{
  "d_model": 384,
  "d_expert": 96,
  "activation": "swiglu",
  "lr_router": 0.000782,
  "init_std_up": 0.0268,
  "init_std_down": 0.00285,
  "lr": 0.000927,
  "warmup_steps": 599,
  "doc_mask": true
}
Below are experts of layer 4 (counted from 0) of a mixture-of-experts language model. Rows are named router (the router's row for the expert), gate (a neuron's input weights, with its number), up (a neuron's input weights, with its number) and show model dimensions 0-95. Each number is 128 + 32 x the weight over its row's rms, rounded and kept within 0 to 255.
After each expert's rows: "comes after" lists some tokens at least twice as common just before its tokens as in all text. This comes from a sample of Wikipedia text that the model never trained on. Tokens count by the router's weight.

# expert 19
router [157 123 121 146 124 167 156 194 109 129 172  81  86  84  85  92 163 151 174 100 110 113 142 128 110 161  75 141 117 185 138  73 159 117 155 142  54 125 156 118 152 112 101 152 168  85 110 166 173 139 143  80 140 198 130  93 105 127 126 138 172 131 146 112  90 186 152 161 162 159 117 146 172 132 123  95  87 148 114  98 153 114  67 115 113 172 133  88 112 189  88 170  75 150  97 101]
gate2 [113 151 148 127 161 117 156 128  56 104 139 176 173 167 149 126 117 101 157 153 158 123 176 101 132  72 144 141  84 154 140  89 118  90  59  95 128 178 108 114 109 123 160  64 132  81 142 165 132  96 162 126 141 123 132 125 152 174 134 174  68 163 162 117 146 180 132 122 135 105 147  92 139 130 104  97  97 127 103 163 169 154 114 144 126  63 130 153 125  82 124 185 122 149 196  80]
up2 [117  86 133  65 145 112 120 135 105  97 104 126 155 212 116  93  99  85 159 185 105 136 196 153 109  90 169 139 120 145 111 131 124  89  92 128 129 131  87 175 106 139 182 116 194 110  80 130 166 132 125 142 150 100  88  94 157 117 124 144 200 139 105 113 133 114 128 161  96 134 144 128 115 119  71 141 147 166 150 111 212 122  95  86 126 104  85 105  86 113  87 186 145 140 147  85]
comes after: " ", "0", " are", " (", " is", " from"

# expert 24
router [120 143 157 125 121 150 115  90  99 165  83 147 150  89 109 174 134 130 134 103 179 167 163  86 142 118  86 134 120 160  67 151 130 151 105 204 138 106 120 185  80 166 122 146 122 125 110 134 147  86 133 180 121 177  80 117 185  77  92  83 123 112 117  59 115 124 124 147  90 127 114 100  88 111 167 125 112 129 112 122 145 151 162 157 177  92 171 121  94  78  85 189  78  85 153 121]
gate0 [115 104  84 150 152  96 136 128 161 152  97 148 166 148 172 186 157 173 153 165 133 123 116 142 122  96 151 129 146 173 109 109 154 167 108 159 149 110 126 119 111 140 168  86 128 118 106 159 158  76 148 164 132 145  87  84 176 106 146 112  86 188 142 162 122 103 155  67 182 131  63 131 101 107 132 108 127 148 159 169 155 122 159 157 167 112 135 166 117 102  84  87 139 118  69  75]
up0 [135 158 142 126 123  95 189 125 176 168 107  76 160 111 178 108 130 139 142 140 145 108 120 139  57 120 167 136 110  94 142  98 154 102 178 133  86  73 165  87 135  58 146 109 122  79  93 173 166  98 175 122 136  41 164 119 173  56  68 129 110 153 125 116  85 120 110  55 106 144 105 128  98 163 135  96 143 179 181 114 109 136 118 107 141 135 154 120 160 155 119 145 110 105  89  91]
comes after: " ", " was", " (", " is", " a", " an"

# expert 2
router [137 158 106  74  60 107 123 119  74 140 126  96 110  60  98 131 124 154 136 128 143 163 103 111  60 189 115 139 150 143 162 136 200 137 108  49 145 103 125 129 129 152 141 101 102 100 182  75 162 130 165 123  62 186 195 132 110  79 135 124 142  66  97 108  93 135 192 104 174 150 145  84 145 121 152 118 144 120  96 115 101 111 166 101 107 161 150 121  89 165 108  92 107 148 152 106]
gate0 [146 133 148 144  67 126 137 169 114 156 138 171  84 122 147 143 202 118 152 172 143 139 162 138 111 133 192  88 161 127  72 108 157 116  51 115 112 139 133 107 142  99  86 123  64 148 153 157 136 197 131 117 180 102  96 184  98 164 117 202 107 179  95 186 134 108 139  99 117 136 155 126 143 126 116 133  32 118  80 121 110 172 148 109  81 123 131 111 105 145 118  88 158  52 115 124]
up0 [201 125 156 153 127 109 118 162  93 106 121 106  93 150 126  59 105 142  66 152 198 129 128  45 120 114 148 137 128 118 113 106  51  73 137 159 153 123 103 124 157 109 123 120 142 130  57 142 127 164 121  98 131  70  83 157  87 133  88  96 117 159  98 201  84 147 159  65 117 129 145  62 129  99 137 135 106 128 169 130 145 119 115 126  86 158  91 134 148 135 162 144  80 121 143 120]
comes after: "0", "5", "9", "2", "1", "3"

# expert 12
router [143 109 117 204 116  69 152 145 132  90 130 109 171 151 105 133 130 108 154 101 129 120  94 125  95  52 181 163 181 139  99 119 151 153 103 149 144 148  91 174 130 101  94 208  88 101 163  66 123 101 146  96 149 146 118 100 150  72 129 192 160 103 102  80  61 120 152 134 102  81 129 137  82 116 118 148  59 121 148  92 142  99 143 101 113 136 158 134 109 112 127 165  96 176 155  85]
gate3 [133 163  92 115  83 186 124  97 132 155 132 147 143 182  99 134 153 135 111 152  69  70 128 159 112 104 202  73 110 150  60 125 101 139  58 150 150 122  54 115 112 122 125 141 166 193 158 173 104 123  96 129 150  91  59 143 161 134 155 177 110 152 110 100 103  66  79 159 142 107 130 114 171 118 130 201 138  69 116 126 101 131 134  85 106 153 136 109  93  79 117 153 162 136 171 149]
up3 [141 178 190 193 178 166 104 148  41 105 127  61 105 174 184 130 173 132  95 175 127  87 172 140 117 154 134 138  78 193  77 179  83 113 125 150 132 105 175 123 184 171 144 157 169  95 141  59 196 118 111 148 119 132  77 137 109 133  93 133 145 173 127 163  81 141  83 106 119  94 133 121 147 135 155 115 141  63 106 163 109  76 144 190  89 153 127 116  75 123 105  65  55 109 164 138]
comes after: " the", "5", "4", "6", "3", "7"

# expert 31
router [117 122 115 169  66 121 122 142 146  98 100 115 153 133 115 103 169 150  97 143 181 153 126 113 118 143 189 115 100 117 134 186 183 117 108  91 106 165  67 141  80 137  85  66 117 141 126 153 140 179  76 108 107 163  93  82 138 192 151 187 182 130 113 149 145 163  85 139 129 112 139 167 121  73 180  97 116 161 163 117 111 120 173 151 132 123  69 157  96 110 115 134 162 127 113 181]
gate0 [116 147 136  82 141 162 116 178 143 173 131  98 113 110 156 130 178 187  92 187 133 132 181 142  80 119 108 140  91 150  92 136 159 155  81 160  77 126 137  67  88 149  96 143 149  96 184 141  89 147 145 109 152 144 102 150 129 138 146 114  72 174 145  94 137  52 164 142 148 146 177 191 159 123  86 138  91 161 119 155 171 126  84 164 120 169 177 161 104 134 126 160 161  95 161 106]
up0 [113 151 164 154 118 165 161  87 141 147  55 106 110 136 131 135 122  68  88 124 130 103  91 100 130 105 104 143 137  51 116 141 126 126 108 101 157 105 124  67 144 139 210 103 122  89 172 145 116 116 142 109 185 133 128 102  89 112 135 104 144 107 126 235 167 162 167 203  84 147 112 131 108 115 189 119 145 147 141 169 149 106 179 106  93 144  91 125 119 130  63 140 140 161 109  90]
comes after: " ", "|", "/", " The", " He", " Star"

# expert 20
router [117 171 127 125 143 131 123 118 105  88 138 153 167 144 131 115 125 116 144 115  68 147 147 124  89 124 141 131 137 152 183 202 151 152 127 172 175  99 140  95 122 190 171 125  80 137  92 112 178 165 147 131 120 175 177 133 174 187 101 131 119 101 119 176 169 194 118 141 151  89 102 117 101  84 153  83 116 122 111 149 148  97 148  85  95 115 132  73  45 133 166 142 112 153 119 187]
gate3 [ 98  93 131 107 114 117 111 136  81 123 118  97 159 134 109 108 202 109 124 127 107 147 137 121 211  89 128  87 133 177 113 165 165  98  89 129 151 178 147  75 121 200 115 189  75 150  83 113 153 166 183 137 184 141 160 114 154 119  70 143 122 169 101 137  79  86 119 152 102 157 168  84  87 102 119 148 130 100 131 138  88 102 142 143 138 125 151 162 112 133 130 167 158 113  93 162]
up3 [148 161 173  80  76 149 101 124  73  82 155 153 188  78  28 100  73  92  87 166 112 178 126  98 160 138 127  70 120 126  79 108 167  90  87 129 119 108 114 100 111 131 142 172 155 101 117  69 203 164 152 159 166 171 105 133 148 124 134 111 142 182 104 158 102  27 146 104 147 155 204  74 125 166 113 109 144 133 114 174  90  97 139 169 121  80 134 109 110 135 101 170 133 108 157 139]
comes after: "\n", "==", ".", " ==", "===", " ==="

# expert 10
router [179  84 114 149 166 144 147 135 116  88  74  93  80 107 168 135 146 174 146 126 177 141  98  84  93 193 158 125 170 132 134 120 170  99  57 200 149 102 118 150 116 133 187 140 157 125 128 105 137 147 148 120 140 172 103 154 161  84 111  99 113 115 166 141 107 190  82 103 139 127 122 145 147 128 138  99 111 137  82 125 185 143 189  60 107 110 104 172  51 102 147 132 107 172 109 174]
gate0 [168 119 136  89 163 110 137 103  94 166 162 110 114 117  98 133 112 127 125 148 156  93  64 161 108 110 148 121 188 116 129 124 158  97  64 104 187 124  94 100 160 158 108  71 108  92 131 160 117 165 106 129  83 113 141 133  61 110  78 121 104  98 130 138  95 142  86 138 125  96 132 124 134 160 103 167 107 104 176 100 123 137 157 113  64 125 128 152  86 104 171 174 151 150 143 150]
up0 [111 136 140 136 151 164 162 152 139 130 112  99 159  91 115 156 134 102 118 114 125  86 164 130  68 136 145 155  49 166  94 117 124 153 144 135 132 135 168 134 111 147 201 151 142  93 142  75 128 115 132 143 159 146  52 105 128  84 180 118  85 189 134 114 122 144 144 103 203 221 130  95 119  90 136 145  49 179 189 130 199  86 126 128  91 131 146  85 131 181  94 153 111 143 121 101]
comes after: "==", "===", "|", "\n", "See", "===="

# expert 22
router [160  88 117 103 155  96 154  95 147  61 109  80 150 142 111 148 191 120  94 150 155  65 175  82 154 127 148 139 118  77 156 125 119 110 150 176  74 108 140 166 131 103 117 187 176 127 124 111  98 139 181  59 101 121 134 121  99 112 108 165 128 140 146 193 146 160  81 138  91 132 136 127 136 107 124  67 115 195  55 158  91 156 177 137  95 118  92 104  81 192 175  88 159 104  86 177]
gate0 [132 160 182 167 176 167 109 141 109 160 159  69 140 154 149 111 151 119  94 169 173 167 132 120 121 125 127  93 145 200  50 169 116 142 144 156 187 156 105  81 139 106 102 144 152 103 115 139 205 134 172 111 110 100 138 201 125  22 152 104 115 156 159 177 109 131 151 106 161 121  93 178 121 100 164 161 109 134  76 125 145  92 140 111 158 122 183  75 164 100 113 138  81 126 129 157]
up0 [ 92 155 117 135 111 179 136 134 106 111 128 179 124 110 199 158 175 118 135 161 200 128  90 149  84  95  82 117 153 170 126  94 168 175 119 107 178 114 223 157 128  96  94 130 176 125 124  86 124 161 106 118 118 183 177 134 152 131 176 122  70 125  78 119 111 131 160  68 171 128 163 102 133 164  67 168 173  98 162 102 128 114 127 127 123  63 170 166 145  88 106 135  99  62 123 121]
comes after: "\n", " also", " of", "|---|---|---|---", "|---|---|---|---|---|", "|---|---|---|---|"

# expert 17
router [ 80  91 104  91 162 155 110 152 155 147 134  89  90  82 107 103 121 152 150 112  65 171 161 133  92 114 161  96 129 181 142 109 100 117 159 137 153 120 104 142 119 115 119 150 190  97  99  82  91 150  57 173 160 145 116 138 128 135 152 150 147 161 137 139  91 145 178  91 156 155 130  83 158 129 148 147 111 155 118 143 154  73  93 107 117 213 146 115 172 125 169 104  97 135  98 111]
gate0 [161 195 120 128 153 122 164 121 125 144 128 166 130 162 111 186 187 101  74 109 126 133 113  91 119 105  94 114  97  83 165 119 154 177 148 170 150  96  49 123 106  88  87 118 102  95 122  98 211 160  85  91 153 167  97  84 119 126 102 142 133 137  86 131 147 168 140 109 149  94 168 163  76 123 103 141 105 141  79 121 138 192 161 148 156  68 102  75 125 131  91 123 109 101 145 133]
up0 [109 182 126 104 187 129 105  69  80 159  57 135 103  85 124 154 109 114 159 111 195  75 149 144 132  95 172 121 169 100 113  70 113 100 125 108 138 209 113 157 123 138 129 119 117 132 118 146 105 152  83 175 112 159  83 130 176 160 178 101 159 131 164 168 134 148 118 178  62 128 166 183 120 130 105 141  76 127 156 112 126 127 187 122 120 125 160  91 150 186 122  68 122 115 116 168]
comes after: " at", " in", " on", " a", " K", " to"

# expert 16
router [151 118 130 154 146  74 109 123 102 114  86 131 148 100 129 124 113 105 157 112 179  67 100 131 162 115 102 139 124 207 175  93 137 142  51  78  83 105 114 130 113 102 169 177 121  94  97  89  76 136 155 144 199 187 155 118 171 123 173 106 141 153 132  94 118 152 167 128 143 111  84 128 131  86  81 148 107 147  95  74 150  98 116 136 107  98 116  95 176 191 137 123 109 176 183 169]
gate0 [102  73 141 103 155 114 108 121 117 150 165 173 121  83 190 151  97 100  55 109 146 114 147 124 110 103 132 115 136  85 107 165 121  91 144 117 151 197 138 125 100 153 148 187 130 185 130  79 148 143  95 100 171 202  59 126  68  93 133  67 128 148 150  95  70  37 155 174  96 119 109 176 149 137  95 138 119 139 169 156 149 152  90 124 184 122 168 108 101  90 145  85 125 107 142 157]
up0 [110 113 105 157 150 176 159  88 137  65 142 109  46 142 170 150 179  77  18 105 113  98  63 150 148 139  98 138 113  89 142 187 147  91  89 176 113 147 110  95 105 139  67 148 175 120  57 110 164 124 112 193 131 126 116 150 107 118 140  86 164 132 125 110 142  79 142 189 113 115 143 159 137 162 147 236 213  81  95 160 156 163 140 162 166  94 147 149 125 166 113 107 165 120 139 152]
comes after: ",", " such", " well", ")", " known", "),"

# expert 7
router [130  66 136 115 152 132 134 135 186 181 175 130 113 146 119 140 144 126 143 112  96 146 133 113 172 151 118 125 179  87 143 159 147 110 102 103  80 123 108 143 132  76 110 160 110 129 161 162 134 161 132  98 128 154  89 156 136 133 118 119  78  92 107 159 119 135 125 130 105 168 134 148  91  80 148 107 145 140  85 143 176 157  98 193 131 122 120 170 115 160  74 114  84 120 164 141]
gate0 [ 68  90 157 137  94 138 134 168 179 141 142 129 176 162 135 155 121 148  90 151 128  94 143 105  39 147 142 118  82 127  77  95 136 124 102 108 105 149  98 133 103 137 170 107 105 127 131 114  85 168 156  61 191 112  85 132 190 156 122 187 103 100 147  68 160  85 195 160 134 105  89 109 118 129 140  65  74 151 144  79 151  69 140 115 126 133 104 111 117  97 164 145  74 119 122 199]
up0 [110 118 111 103 184 157 135 103 165 147 144 123 111  93 106 159 111 127  72 122  68 105  94 159 139 162  88 124  85 154 148  86  85 174 155  93 174 119 176 112 100 125 176 158 102 177 125 105 112  98 112 153 137 179 128 168 141 126 181  86 147 144 160 101  98 132 108 123 145 105 130  91  99 127 103  91 195 138 135 151 160 127 120  74 143 101 154 102  99 104 126 146 134 143  68 151]
comes after: ",", ".", " (", " D", " G", " Pld"